Weights of a small mixture-of-experts language model, trained from scratch on English Wikipedia.
Size: 14 layers, width 160, vocabulary 8192.
Training: a variant of SOAP for the experts, 595M tokens.
Below are experts of layer 3 (counted from 0) of a mixture-of-experts language model. Rows are named router (the router's row for the expert), gate (a neuron's input weights, with its number), up (a neuron's input weights, with its number) and show model dimensions 0-159. Each number is 128 + 24 x the weight over its row's rms, rounded and kept within 0 to 255. Numbers have three digits each.
After each expert's rows: a language model's description of what the expert responds to; "mostly gets" lists some tokens that are sent to it at least half of the time. This comes from a sample of Wikipedia text that the model never trained on.

# expert 43
router:131169165126088131107115107131143085208125106134117099133131150142107168148136142164164176150129124098145099119126127141127154086140096126167110115129080168131100116118124126126113142113158123114171083142118159125136134124097146120112145106149114141096130139085138119137084148108149179165075098083108130121125110132152086123165132134123117092113115111132129110107092118125106129136115098112125106128148154127157166127128102133085151131112153178109126169107150108145089152112143155
gate0:115130093116122132140114133145126072160142109123108102131158124117142131088092127121148141106137129123124117082107144112104167127145104161160112108148115117126130113152136147124112145139129122146152167149119175094141127175149167084139111095167110142115128109144157116117118174102173129158126098102139131131148145131081116146164137090162107129125081096106120088135107127128118208169133091123121116140164161135111151124098119084126102121166119180133086173113143144132103147154124155
up0:185125125111117126135163141150119165096142161175174096117113146146114098151124115118097121114130113091095122148176113143130126106100150155110112129132118134138108126110128152130158131129156121139115137119130144079112128109160110150160109157070108166091117103118149099176121091152114093094129131114091076139116089127166136145128100151134139088128127139127114139132128166122119104124134133148141160150135144120151104111089103119142140160144065099123136108090127185149156094109090082
Sports results vocabulary
mostly gets: " Grand", " Prix", " Championship", " tournament", " medal", " Best"

# expert 6
router:149103122130133112112161134106147105143171149140125095109058098127140108138150167128122118130110125113157126119132150132114118141135137149127092118155095083158086104103099147133116147139122112129163105105116158107107114150094154116155102119095130106142109110181065105125158145116127135111161123142150114089140139167137083148118147175135143140175128109135149133158164159121058136112132098126126158124145122105137156096114170088148146113140124141100061131122094151135167104121123132
gate0:087107104140149098138092093138141088147159123119080141174129125112072123118159100135145107119146110119139131145113099137144089133101097150125121132116108074161143100109121142147120139078151120107161132140138112156142202136156109103113101132143174123128129116107127140124077117094109149128146132105138172128111088136143137104157107081179148100108128131149097091099124104117154089153150126132067115144158135131141105100125102104122126131110142102140130139160073119098105134117133127
up0:133094136151106122123096105159131115119127123138150160135101111146120157129165147115141066149133149132078123119152126160121118126114127129136088122110116152141129141120143103091139164140169108146141160128142072126155115121134130058156115122119140082111135121082152186130091113164123139134097064136120145116113139128161163136147166112144136084136113115140125115106129129150121119108149131095158104161075116151124124189114142136123113166150110130145192160111107147135160107096099139
Proper-name fragments
mostly gets: "ley", "ko", "ong", "ku", "son", "ton"

# expert 52
router:106153100130111138111107125117119088142128102149124105150122167161094145111128131127127164108130126123098164117143121140142151134113105144130144138119069152160116112151170131123105129098145087131100112177141118142116100091145167115132107135118127091061115157155155146177155141083114130145130136124110131130150114135096101139155139159129148136135110139136145107067154184121097131128165132074127165094099131164168135116120112068177157147133139142121131126145102141165166115156138153
gate0:130100111125112077112192159100104129125122132116135085120152163094124132139148165118124123150129167123096140148163105150162162143117106094108104166156153152092121091120151101147112117131154115108090172133113144110074160111134054151098160134127153151126173141115149144176138121108131133142147136141146140124106154112132173133123085175129145101112118122122147099160118184124106123138127124141155147120074125141092145128132121149135120126134115143138159129132159108134170156156123100
up0:123136127115129109118130138125149111123129117168087144110081101099114147152143087109159116130159105160191149123148138091136100111134148141121138107095138144141124174107159134108130172068125141102126110120083117120157121139145089142106156116106138176177181100159112157111158172133141115110112118164118161115069151123109095099098123140106097088143127145143129139099137104143148131109102168125126104118145122120141109143141118126096144086112159122103115093162106167122120125097152093
List separators
mostly gets: ";", ");", "·", " •", ",", "),"

# expert 17
router:125144132128136104105156186108160128179178141141117108132095141119126105109122152159122130110109171128140126170146125132121180146128152148160118115135115115130180140132128160152131141123133174095168096099126103123096102124108144137135142168116107117135102136167104093175165138103097109128129131124094094090165146164152129150123138115112146156114131130142111157121099156130102116117162126111115095143107087130181176122166176131101127131153113112075079160127133144141121111132166127
gate0:101129115125097110150106125151163126151110124129100097107093097167123168162142099139101157117121083107093165144170136136134126113108114098136151124097074106096147159141136115112127143122171130143132099161112126101160128111140104128105143138144106128097142082107131157127149149171155130159081157125149114141120096142115165132101116118136151110121111167119103128097168107111168122152136101164158179143107145141135115094141159106122103103140147101119111127129122058166152157074125117
up0:139135135129180144130127097139115120106120140126165150151149118134100089131145138148159085091118120125136126117084103103121146129105084170138134136135103120116112125156140127145175135090118131138140141133161174156104165132140127094103134117099139164084127159128140157108095135132147087145128140173131131115119125115196130131087121151072135174158115137093142179094132101108098124110095137121132140114162132098136076162086121131172119135139135161086172160147138125126159153113116148
Personal-name pieces
mostly gets: "man", " David", " Man", "by", "an", " Born"

# expert 24
router:145109119127106115145124087099149149134112109098124129149113123133102098173148146104090159189138097118126131126135139155112110142152160108128129123124084140125163105118123110151149100118122101084138146165138116184144150120118152130143162131126159099109117175118114136147124124129157157136148154122122139126131135122138086095092148175149094150136099076111117099089166173139186134112130151106121146085114163152107113141137146112175101140127129159131116163095116193157147125128142083
gate0:146129150140135158140084132111121121161136136114121141139092162165150145094157116152103156189094147135141126151126127116143119134067149162116110157097103126106113166154135133151155146157090112176129103135144115114145099100108142127120113115149170162141120123135113132078136120146087134143167116134145117132107107174118199115128106145148115128114107128159118160131146161123109116129172083148142070129168070136095130101141109121154132085137083140157139146125150122135131166122117128
up0:119117101119117164082103104088104151145122153114139091102104145135186092119158164103109160143168131137133116121150174153156138165112197112155129148107159119123093091139112131137176174147130135155101140087116127179098123119116099137142134112149122102133100146157132116131076140156142130114172117087125139105115131152139146108122117165129128114106149148159105188124134130111144122169120129143113134132088128134134116144104116155096148128159113169147160115103134134120145089168124106
Scientific-name fragments
mostly gets: "\\", " Hol", " My", "ü", "gue", "idae"

# expert 54
router:124154109151126185132123158128138123165131163135158136142102117120117157122103140129163109099151123075133173158146127108124111110119144139168155123143111116104147123168153126140100138095126108141085142136131121156149110146136122116105150127158130172081160159127139141106108144108129118166112177133138120143139140136093149154141105119137176120085137156123114144136166078147107131089111099145106107155096108151125137078050111099150158118137110083163174089145130126107162145125119109
gate0:129104082092136126106148147130125112154103156116167142121137132113071163070105122129134117149120122118115152133146047069132140101124131116147161094125101116128110090152153086124134132120133097126109128129120107107125104093170120121098110084158109116096116160147174130114148099162182142131144125149155156093103141098127141099160129117127097161101113160136094142171129096117132127135153110114142124157124149109120119119130117157134169140143172112128142096155143069157148135112120136
up0:141138115123102126139158086107133107108161092136143140114127163094111130119128169163143145141144118127148143106118129162113105158139158087088126090165115125181100102097103128130100074148107141168130159155147123120115078157077140141121145113111130129178154076136096155134110174138130132168122097164117136089111109124129114121116161116128096141163100123137164085125122144134100113088149161129155132128152094123115126168170130120111124100155156142114080091119136115128142117096114149
Determiners and quantifiers
mostly gets: ",", " the", " a", " The", " that", "The"

# expert 16
router:163128128128084156101138170156085067160118105119094170165144176108106155165152115149124114140116159158115129157109136102134150137122135097100105148095108107153107145105099103099119153121133178119092140132134114096057161138092085114118123111175113111128093107149118136157160106143124123107151150120151130142156068143153137141149106139142151108141120139086113116089131121135163130139104108135118120134102112118156135135133104170157143102121096117112143111131135168086109125140142141
gate0:147162172124146106108172120119128128127133158126097176110121142137165148117111118084097080097138133142115135084110163108133102099133108066111069124131138129138154083121085128139103126108125143107106110084119100115146143124144112127143157123151128124085140145109139129101128126115124106130160149093112132123095103135148103143132088132147121146139105164113144123120130181081139106085122132088147071114139110158164154149086096144096093112148121157155146084132125129144098148140171115
up0:154146136144113129120169096143111132133159103139083122119068107123133163116115073130095100149122156144134102070131163115162149108150118110104161146133097127131148143139134098143095082118137137140120109077115127126115131168142127151173152199111126114108147139107106108121137147114111101073148151145102166141161099156080121158152155142129166113133118151057135133119099125114110085118149177112131123170165128139121145118136102111124126104132130135132138132143120118155123140111158095
Spaces and symbols in tables
mostly gets: " ", "–", "/", "+", "_", "×"

# expert 19
router:111096151142147159137107129105090139107171147118120132155119133179095108149119129124091132104146146098117118128133144138113102132129147160101125150127090127150098109125133119136206146122140137123137144176144133094104181113098172168105157124110129121131103124110126119182123145103160079134088109104172160165136168130143112110104128120148087156132122107114105128091151165110152123081107143133128128106112115120100108081156151088154089137121121128141066101131117144141119124089121147
gate0:115121129161120143175138166121110109129133111099133117119136133172130152152163188156150098111111154085153098124139126144129139122108058139142125108141155121147142136133123099110137110135125104120099158135160126150107129154130155109135169109087157131129106136135107162091143129117174146147072124094103126115123155101131118152169135170164116135158094075171123155121153161146137130072116143143155123181139171126153141141105138097155164112130152115117101121102127170104091143122112139
up0:137131120120118128099120109120112105088111130127142161146144123176122142134096119141138146111102155093114134111101128150133099141175160137122159139147130128116174118114111125153080138123146152115154116122135148119085117127167136122139143174112110111165164134142159136152099148182140119117105151145123140154121079141129132081080164114095153155169163138074103102092127147098091100089141124096128108098140138150092126149143100137111139124106146180139109190149175148102130136123098094
Mid-word consonants
mostly gets: "t", " D", " P", " G", "B", "k"

# expert 25
router:137150113139125066113116156139079151094090140099106128125072089119152153125121134126075100127143129121107156111106155135143119100118165149097107127095143106180134149116136132105127118126126148090092176116102131133081146146181160097156136099138123155162124115155130125109140131129145122112133136142141163161105142106111132143139109073096154173107129185129135104106119156165150139174107103120144094173122134103157152126150164138139143120122100109104110129137153142103089113127098131
gate0:109130126130134113146128131099160178134103133084127191056133077121149151126176109136144153109148127104089139101106122130093112172160134155112105132147097084122127123152104162113163135139139141135123129122145150178142129125171128126115139156152132104082139154168134164112151095122121137127125133116143123176134144151133146155139113071080108135105115109121140130094106129124130109141109102134138130142133133102141146090117143108129092127123203104132116149119102105161182117125133089
up0:114120166128108129094129109154121146147141129129095150111115117122076138118142130117097126175107110135142160134143170191106121106117122114103102142099132103162116109127111116067114156142098152137128101092135151114169117125139177093126110139135132110117150153069162104146142105120139188139161150118107127168088126160137139166158130152138163094149119111126131110173088120112128102120117114151064099168117154130152168129164122157127117127116107124138128137156129134102152179097128125
Year digits in dates
mostly gets: "9", "0", " ", "8"

# expert 3
router:110100125138122109133139145154122130090100127144160174130083107145106158169109079113139081107132118177106134135118107132133098114119097138125167109119088149108134113153135163128120138141151125140084110168108105158138100129163109136104145157117145150127113140073144141145100127083127089141152180162125125156122089131146114150159085144091109107112130088145110121131162121153121110126134100091148141121111155156117110161129106082143110132111100104184165098129109149133166097097129099
gate0:150131136140139146145134133106097131148132159107148117081110162122106127140070132109086106067164172117128126122126122124163162128090114125100118106116161147116120137136107144133129099140093147124154125039087127114130106118113173138163113130132117121098116132157090102101152126162122144107092136088120111134136138160134120156128143155128160123095154110141114124097147135112149111119147121173176077122136111154072106113129107125088101131166132118129122155132102142064152103145120135
up0:119131136119114125131145104076127084115130143142113112115174139134181123178124149156123113117070114138059142106129135108122104114137090116093157123083109146145158126139102134131106109116119123111127149154129117125107167088126154143147149103152124123155107133109166145103162159106112096115121158126082145093152156127143116130128137149124082148064142144167148140167153164123114157122108180132107097148155120106148115145156166137117137098132116107134146104197172120127133145134115125
Connectives after clauses
mostly gets: " and", " of", " to", " with", ",", " on"

# expert 38
router:135123080128161131137140143129123127075144131116114097086141142170174101080103097153108131125117152108141143162119115103145157163116137157108158130120126093110150126095137124136142115138126073130118129131166123067152107141146131118125121123123132126149163114123080125112120105156126107128114119157124132105132123127118173117135118126120087128215113120066127109134122179123141125129114126077144174146148139097105106148095183129126127139121196163121154132140130094106172135126120128
gate0:169117112146186120129107118132130130114111126109194129115141158181109056132113158143115151125135094117164121106155181123127114165130118141116133143128105081144109133089115095118077130126149110154088146157140098127120105109141140144145135141135167086153109156106124172144149113130141121156105095159114158137121122113088108085117143159104119151144164123131104153133139147111166129158114123119151155151108151125089129103106146143136157125143142146143127135124089108152141129060103086
up0:152139126159128107093127111123102103114139110083156101130137106165097120110105132154163165121171123100138160166133120129082120174135100145138129173096134124134094108136154097108113154144112117170132144155120138151123145129167171138172105138135155132128119105163141155131121130143078109133123156153125165102184110106116100109107093146094123103119184094117120091111082146151128158123146178127131121127094119138146164122184139103114121101161113115130150112099144114141117098086107129
Place and category nouns
mostly gets: " area", " station", " Party", " school", " city", " government"

# expert 47
router:132117117129098106129112092093136135139099071126126147147133113130111132171131128085102150136134113127135123108157140159116111118131154105120130127099092146112158104136137118149132109137118085103145132161130131165134144122100119111163150139170130116082122154084133151163138105132177167156119177131155140148094152123110111110132134145151095133171088076133142130075194153125165124129126141091114143109130178145092116132132126085161114128116132146165151193083131153153120120130118098
gate0:102090144098103155118137125166132122109146128164122144125156134110145132156099124139162144117147141135095119178100128106109162048123149134128137149127126102096166100140128080143083107115129114139082135142130124124145100141139180156153170135117092133132153106105143144103122115113148104187148176129099113120111093126115127116157145104152124124163116084130170131082152156107133166129116131141135113093164134123132107134099113156112092120122113116119142140132211138150154114161115118
up0:129110126124155149155083077122123145176100131145141140149071108121110131141124127147094134129188121143101146109179132139127123115131119102145162127135134134101146115155130089160094119165164147108127136150169151128143131165125133159172162135163095139094125106122140091132158093081139133095137127141152122152139119118116089072111108151159117093135110102148165166073152145109163140116104151116132137143119150104134081104149110147156072130093096137113101139127130133155110149134125116
Scientific and technical vocabulary
mostly gets: "idae", " species", " disease", " drug", " Phyl", " occur"

# expert 58
router:127148124127076150074124151119146135146137135139106153148111145121125085152104144167125158126114137153119073136136142158099178138108141139139130137159146141139131142128103116126124131131115157103164105149137097099127166151106121115112140155154104138114131175096105100100075143141147119137129104103092118074062121130139102106135160175122098114148131115112103121151152131150120109127147183125165076131105091109141155130119166153094127140104134155146143109128149085127081119078167121
gate0:135096140096084103084125167137158121052107165124161147138127131153164080121138102131132158212099137128151096129153097096118109159157125143117120120118115122140116170124092145093102136109093142106160144113123129105138163139117130121157131141186125145146125153168179123125095148152152169116137132084141100129153141119139109133155127118101092092136122113112131151140127107107079103144094128115139130130141140138138104135146137147133136119126125084098136134117127110128093127135092069
up0:148133123155085173119153100080136076153130125111162119116137124139147111087130124089108163095126139117094110135128135110133116143100111095122087154156131119091138104102103143132133106054144130120145130126107183111116134126147123149124159121137135151135116135144103171125138108102103131071140130131134176157151112134135135141113097124166171148146140101155110139121137153144133180159137147149125125148146130108145132191105109114130130139175105081148114134081065154160155142124149137
Word-ending suffixes
mostly gets: "er", "ation", "e", "ers", "es", "ion"

# expert 22
router:085135123140153098148125147160126134109105120114130143109131118154174139139166125121158115140132140143140077109171148109112131139108087121101138120153143113130147119146165143122121123140111136136148128140130188151156138138157126137103143143099130110117132103157158127168088150162134135156148135139155175162165174154149120122166117100101087143166154171160135170090162077164097112167173140154118082125104128169108148103108093127123116111113124104166147109149127110130142120087089115
gate0:123189156113132165145121123172091097130101117146122130087131153128079127130151104167137090130117092071128089184156119133118140142164072143157109163117141149132136101136138120150109134133131128123153124154146121098121127128132145133119144134088123086112118127152134146146103112148111154165105083121100156135129132121076133127148106110154107126118123138178103128166145148105099088160101120141109136116108161113102100141161122158095178152127141128092125180120123149087157106095142132
up0:129114190114119126117101138116165164194157136134135133100174115159126127100137127157142120136162132142063107103110091138115133120172135134164131105147141173109149146147160125170089087114142132127172123087108096148130136162102115124137145164125100113149113168109129116112132129140140160135149120157165141123115129114096120126163138171177109100127167133110108132168141143143099082141166107147148123156118097146089138125126113135127145141151155154144144144108160139079109144149102152
Verbs and function words
mostly gets: " is", " was", " were", " also", " be", " had"

# expert 35
router:157129133142141164120120185125171119114123162122142078128112153098143130102106153104118082095152125113141165094151171135092128146130128098160152122158139101137135137152108136119108133092179144149112145113101079163142128161144144122098110156144147114088153152112133147108103148153138152176131145095147120107135130111109147138108111104140191155097130150161068142145160146128123138131084124136107142170114116168145126118080118128142128149098151093126162097131111117160158166118121130
gate0:138100105106152161124080115122118175091141082157134169111068142142126089116106135146142119117147099103124134119145128083147121119153144125158104138124114143157160107165111100115106141092116127136170080098158160120146117114128136155160121086091096141152102151132149099160142125172108153125107115142136173126149162129114107109148138130163121090138119126144144127136128150129089166132126088121140124146153149122159136137164143150148149134102101118097181096148144108119177130108132193
up0:104142149154162133140133128141132135112082126078113145155118141175084111145174154143130114174136167131117122127120127144150079175148113123105134163103108124137123104107121081143120121144113113117130099108133102147090110116139156128094082153056156122157110118133126091139112132150132142156116095102125125149158120080088154123142097158165153144111108166092120105116102126137162163139119137100099115141123159137093077114107122136112116143160157191139134107154107101141110115143115134
Function words, closing quotes
mostly gets: ")", " the", " a", " The", " that", " he"

# expert 11
router:110140137127141176103113110117135104122158195159122115131147161111108102082143127189110154136133121105153154162161089106149139149143119154093097111135130101113156142107140121106096141106128114147142114116147133123099077146169096138122156137141133131121152155150079123101114102159109156103109141128142113124163116136099139099095142151135107100120140122083147133140096121120128126076182127111112178143110089132106103135125129148131142143115126102099159134101084085114186174112139110
gate0:094148142095118136085136154113137123128091129151121126108119075140130128127138156172138115104100116116122192150171157128162130170127144133131112145125134116158110144094107110125116120137149120115086113099103156127096114143168110153096142134145115106171150141148065105082121141112148125121164142129148158090144133154148138087106082059137123130139154123126158128143119136129081117134101115126151115153146171082138104103139164139128129149137115144143102137179096103127139184139099145
up0:105146139120091121127140142113088114107191149166130144076162127096145110135113114157152119152102117144087172115106166124133159134122110077165125125071098125115121126143117145062122127150133120147125077116141112136119129140074112110104122098142115089123106162137078144143162179112151143141129127152137156109123108150114131111106132155142115111133128139112158113145145193150149140145106148095150167118144147134140133132151098120151193160130136126147121140123163115096145112129146095
Proper-name modifiers
mostly gets: " National", "′", " second", " West", " United", " South"

# expert 60
router:129129155139140099116137123117128126111105103093142133145120138160105148127130100124142098098133172154126156121147123121119106131131099154088180120133081078112169098148126147147118093134185113135109121154101143159142108152146115139100156146154131147127210093115142150142118051146148117136136152155162109173133130141138129142126088111133097131142137119099111146139159108137138118105119118127173164114119138112094103136127084123134096125096111148194175099125113107117153169114115125
gate0:086127095116093156100139121152104069151140149128140141104143123138087141138162122111152173155133099167118090175114099126114139116115116180133122105123112113113171156140114104129106136108134120129132109132146116092114142129100119152156184140079110168137150114119139114095088161088156126102111092139141118148110183109119128118155094126143132110165135162149133164137112154154141107089088145162090155105126111161137118138124109131150133131144173190111162141101137113160134113122130142
up0:150109136131149148107132137156131113081122109106148109105108149148158153141128132141121107102075115114096152125175154134097146101169118126078119112131137163140126145121123119113156176151077130206128132090132186132117153101122159143130165104132111143074190113111158111109156105154092137099123170123138146119108130128136116162118151139114140125108106110146163107173121144151099149118112121115156079113140082131124116099146106149128123068108146140161112123129126123108110124128144110
Conjunctions and modals
mostly gets: " and", " but", " would", " some", " to", " could"

# expert 7
router:117075147123133167131163076161079125109131131094110115113153141105126107154176137176113183176123139133134150119155128151158151135145118108088058122139158175179140150154117108124112139138131112162149085125161141094130136142149092146113118094127120170120148138140124128075136142116118086171143118095177154083112143144126142131105157162137122080127131138142147105141097160120107133134114099127151159113152131118130158121109105098121138126108147153118143130138126131152128120102144152
gate0:132105149100152122120166110099139140168131118142109112099126127122109143065184114139125109163125142118161111113180105120085123167145131097130100123086106118125117146114141166152116136165160107114118148097132125135141127128138131114125158185147072110117144143150122175135116158105087166131180131107178092134115104133139071137132132138130141129111150116112127119110142130121100091133130142136078140148110117100125134089111092122113110120087109143112139100162128162114086104143158070
up0:131132125118117128121161120158122121075153105150126107144132120117090155142124076166126129137133104106104166156108130144120124130100097104118123121156121101091165128138076108120139127129144122126127160119122109127114127102110089138160135095151167108139108120186108119109117146124119127156111121110072134140123140140089134143104118133153115087199156147170151121100123107104084128143118091150129119116127136132140117135113143143165096151137163121084088081143086144081166144147200096
Foreign names, table cells
mostly gets: " Los", "ó", "_{", "je", "í", "á"

# expert 34
router:098118131143153159083132119161113139144172135141162183141137150097132154085150135109156133115159100107127139095098061124108095129106137090147127097120149138153149148148109140115087129095125095120105170133101116135170188141105129127107087102126145118146123087096094096139094150151102098088130134161100128154125148127158143136131132110106126125112124092134149151131144144093156094117159093165122151102101131107145125136128110125088139107090128134092164109127119109139104100158120088
gate0:120151114154118140069163154135063113117109136089121140065168165101124106126124124095127104105115133124138142143129071097104176132147149151146138112175133111139085090155132200093097151122135144092087090176102154119107137166179126171120137106119159143124133127106137154141138123123152127118101084128150122118138143125132138147156122130123150125102122174124158125146127150091132111115119127095097143132121115106108111095108139157137124158143141101130126114156095111142135096149139138
up0:123151077143117111165131183149124175133116090128119134093164139111079150118104167119124135132146168186151129116150130132175121137117109098116103164119143123103134159128159099129131138144092088108173095116125109151141108129140151150154106129104114141145140138082121134149126096089120136148108124113129152142124136103102141125110101165131136159117109133126150108168189099094159121137120059102116128144122113119119089107117151138126142159127127087138125164123100169125141094159183150
Digits in numbers
mostly gets: "5", "4", "6", "7", "8", "3"

# expert 56
router:124154107141126080105107116129086159078094142128068141115110086089106157108124145139098128122136125115106161131102142130149124096121171111103102104093142159177170157127099106110097107121154108103086129096109122105090136138134164116119116089162137147157127118151138139108108159137126108112087128148110172160102157107102144105135155080086114158102111178123144148104100129146150117135147097139139148171137145136157152131148122142108107108129110161113148142145178123128100146128114111
gate0:130130155129159106109137149070125168151136135140103126118130136136113117084122134121173139138121107095128151144088108150112104149169125155129100120103107132155114129135131152144119091099163112093080119128106080112125118067121130104186123123140107128113131141128099150161151113155123110098169180127119107186163111130120141084132123160091104138128114133094133144117127142149126174135137133156157104141093108125140127125175179076139143134138138141143085126128104165117128105089085158
up0:125143153178137118142134127048153113150148124144107125115107091120094102155150147092121166097132121128119139150084086131103131157078149133124107101144157123159117147099160133137160125116131133120070113098122114109099133111119138116162146109128120159134073138109119108156141107132135159134159176125138095180138108176074125104143176127156151159114106169143161150123156085132140114137133112159125125116122111132158112174120124110144138104155137113116094157118111155139115146124123084
Digits in numbers
mostly gets: "9", "1", "8", "2", "7", "3"

# expert 44
router:097158137124147152133134121154131118148141148137110090104163145094141137114145098158150146146126155131154110134103100118145181117179082150109084119121151173100155143115095107122091147139120156151158084083142122114107116134104128142108101140133136126117181150134125136087077121116122159131117103112121118100093131127139135114164137132121156088133143145125124134117080086108087146123105097159168121157148095135106151127084110143067177124112169170117136156129146105102100141126107131
gate0:097149112144171152156107137112155090135149133125095118111167136107119096119176130162146139155101159127099136197126112112112175125146118114102135134175189165112152108119140163135119076099106137084153110100184097156106117146106131084151103126167136084109115164139152118108122119148117171124118103097119154125113119106112092124137114148105128081116139106141113175103129143097144102146133155145110137114122095168145144143130086132144126108136126129105104148127139108119116157117108140
up0:108132143137147140121124149103126117113121150115086103101130110109127131124103155113128101156132062134115148161128142177074145130138116119132142133163171125124159131084133127120118103111107170142092161102120121134092115142156193088164102127199142097171147121135109147120103115093153145113112118106113164153143190166122126118141125091137105132070089111121116125158127151113144122122130166143137137097109156118157126114149130128147170124146084127123157099134124160125130138125075136
Sports statistics terms
mostly gets: " football", " team", " Championship", " tournament", " League", " Cup"

# expert 49
router:124096117119132128141149133139131136176163152126089107101134159132116125157168134121118172148120159126159140141168150127138122116138149138112079120156161164148157136143090131137128134112127137152171092090142157144092156131098131145109142137106152172107120141126149099101099150101129137136136101116123109094149109181157095121105162175110151108124131117147142096131090150125083139121101085139148155117170097110170193106125113120113156134114139164079086152134126123165147138118132172
gate0:143101095120103124091128102153114104075096102089110110112101138116099128113119133159124105100078116107099155129112117137116118136100090123152100135126127081099154148140142106131151167121134115123138123117134129138126126167141120145111111111181127105166139142151114130116112116131137161113101120162150102125121092170160097117096148109125137116109077073154126179155136146095096089104117122187122130101135158107140159132109138157116161135098141156144144136165134203135165146146100108
up0:116120115116155164124172075121147134101161104116117097136137132152091130118112114085090163113162095159083116135116116181132126109138077108108152117157150088129162118149160092188138092129125100092129096127158144153150172145169136137135158164145130145124114091112119117117120149124131123127145122146170117127114184093167091128109142127134114099136145097130131117136104138118145075115132142137091126125147168091102128114115139124124115146139183140158113140153114135132163134169161126
Foreign letters in tables
mostly gets: "é", " Hu", "ö", "ü", "j", "ó"

# expert 14
router:155099125138089141061071129089126120084108101069106177129116129149118153122105090126167159092137090117109138126112146106133177158094147124133139156137102101127150136149122112114094155131127146115077111152121093105111155157123111110096182094164143104082098115123119114114135132144100117116144127078111169146113131134123136138117153122116137131118129116096106117162106083141138148127139173107100110113097128108125140117121126096164147134134106144113112100084160124115127112111089147
gate0:159162158124136132113125144112101118156145126132103147152139127123134150106153120123106150157163138170093124124117155140090160225163098120118113139090165118140140097122079126144085073122198148100111111143130123144162126127103116138100115120156109127095154096124123124134132094114131104110150111110130105142117105136137142139111174094159113134089064148111143124168144119120148107139149154133115189102111131125077137125120126116165105137102124157106131104128120119137134123126110086
up0:137163102147125112154092127117081154131095159152121122089103105152147128107117117105174150139129155098150137077150163148121076151115100121137144141112129105111113138108129111119126140139118200106131154124131160120144169136143160127138147141135137103094115137188113131183135164126130138136133127133142123100138138180173121132107111164087121159056111134158117071134137143130108145096093130104121136116149122122125178130107105142110169121147108107114101131125123114111100081126159106
Letter s and spaces
mostly gets: "s", "as", "es", "th", "S", " S"

# expert 5
router:078142093141132190134125140143123113158145119139140133154152183121156127150178153127139110113151118133153137106084072127123089149108150130141103108110088104136129112149129140119117089088099101127098117151090113163129148166103109115133116162116107153131103101106146114173108124129109113086160122136124148138126092134200154148121097106141172131119120059142135163093122145124156111148164129153124157105113097120164132157114143140120151112137137122108133111145145085116108153144141101
gate0:119158127161125116128113168178127144138142111140094152107092142103111177141118146079118123126160111155120145149153115159095144154114126118141147118136115159156156109149139163147153139127154124096099140131118099164151113135116135120114110157115146116103153129153124114136146074099083135125137108085184131157117144159127079115107097123177169146116134110106131128160107079119090157123161155145133124156140178141129130155144142120154096115168097110156131102115104063114125147152100088
up0:110089133163139140116123107141124100119091128105080103142160122179121128141155111153104097178150120161120126102110108106121164117167129137139113118123128129099143097103116184109104114121188107156138103152145116087114131170135124151131128103117099124146144102189118108156116120172135103154143107118155110139098117095103121152107156161123149128150130082118095088144149166126142132115126110091159106098097145120109149160129078145104143141097126120141131087102114130133098089160084123
Periods and digits
mostly gets: ".", ").", "\".", ".\"", "5", "6"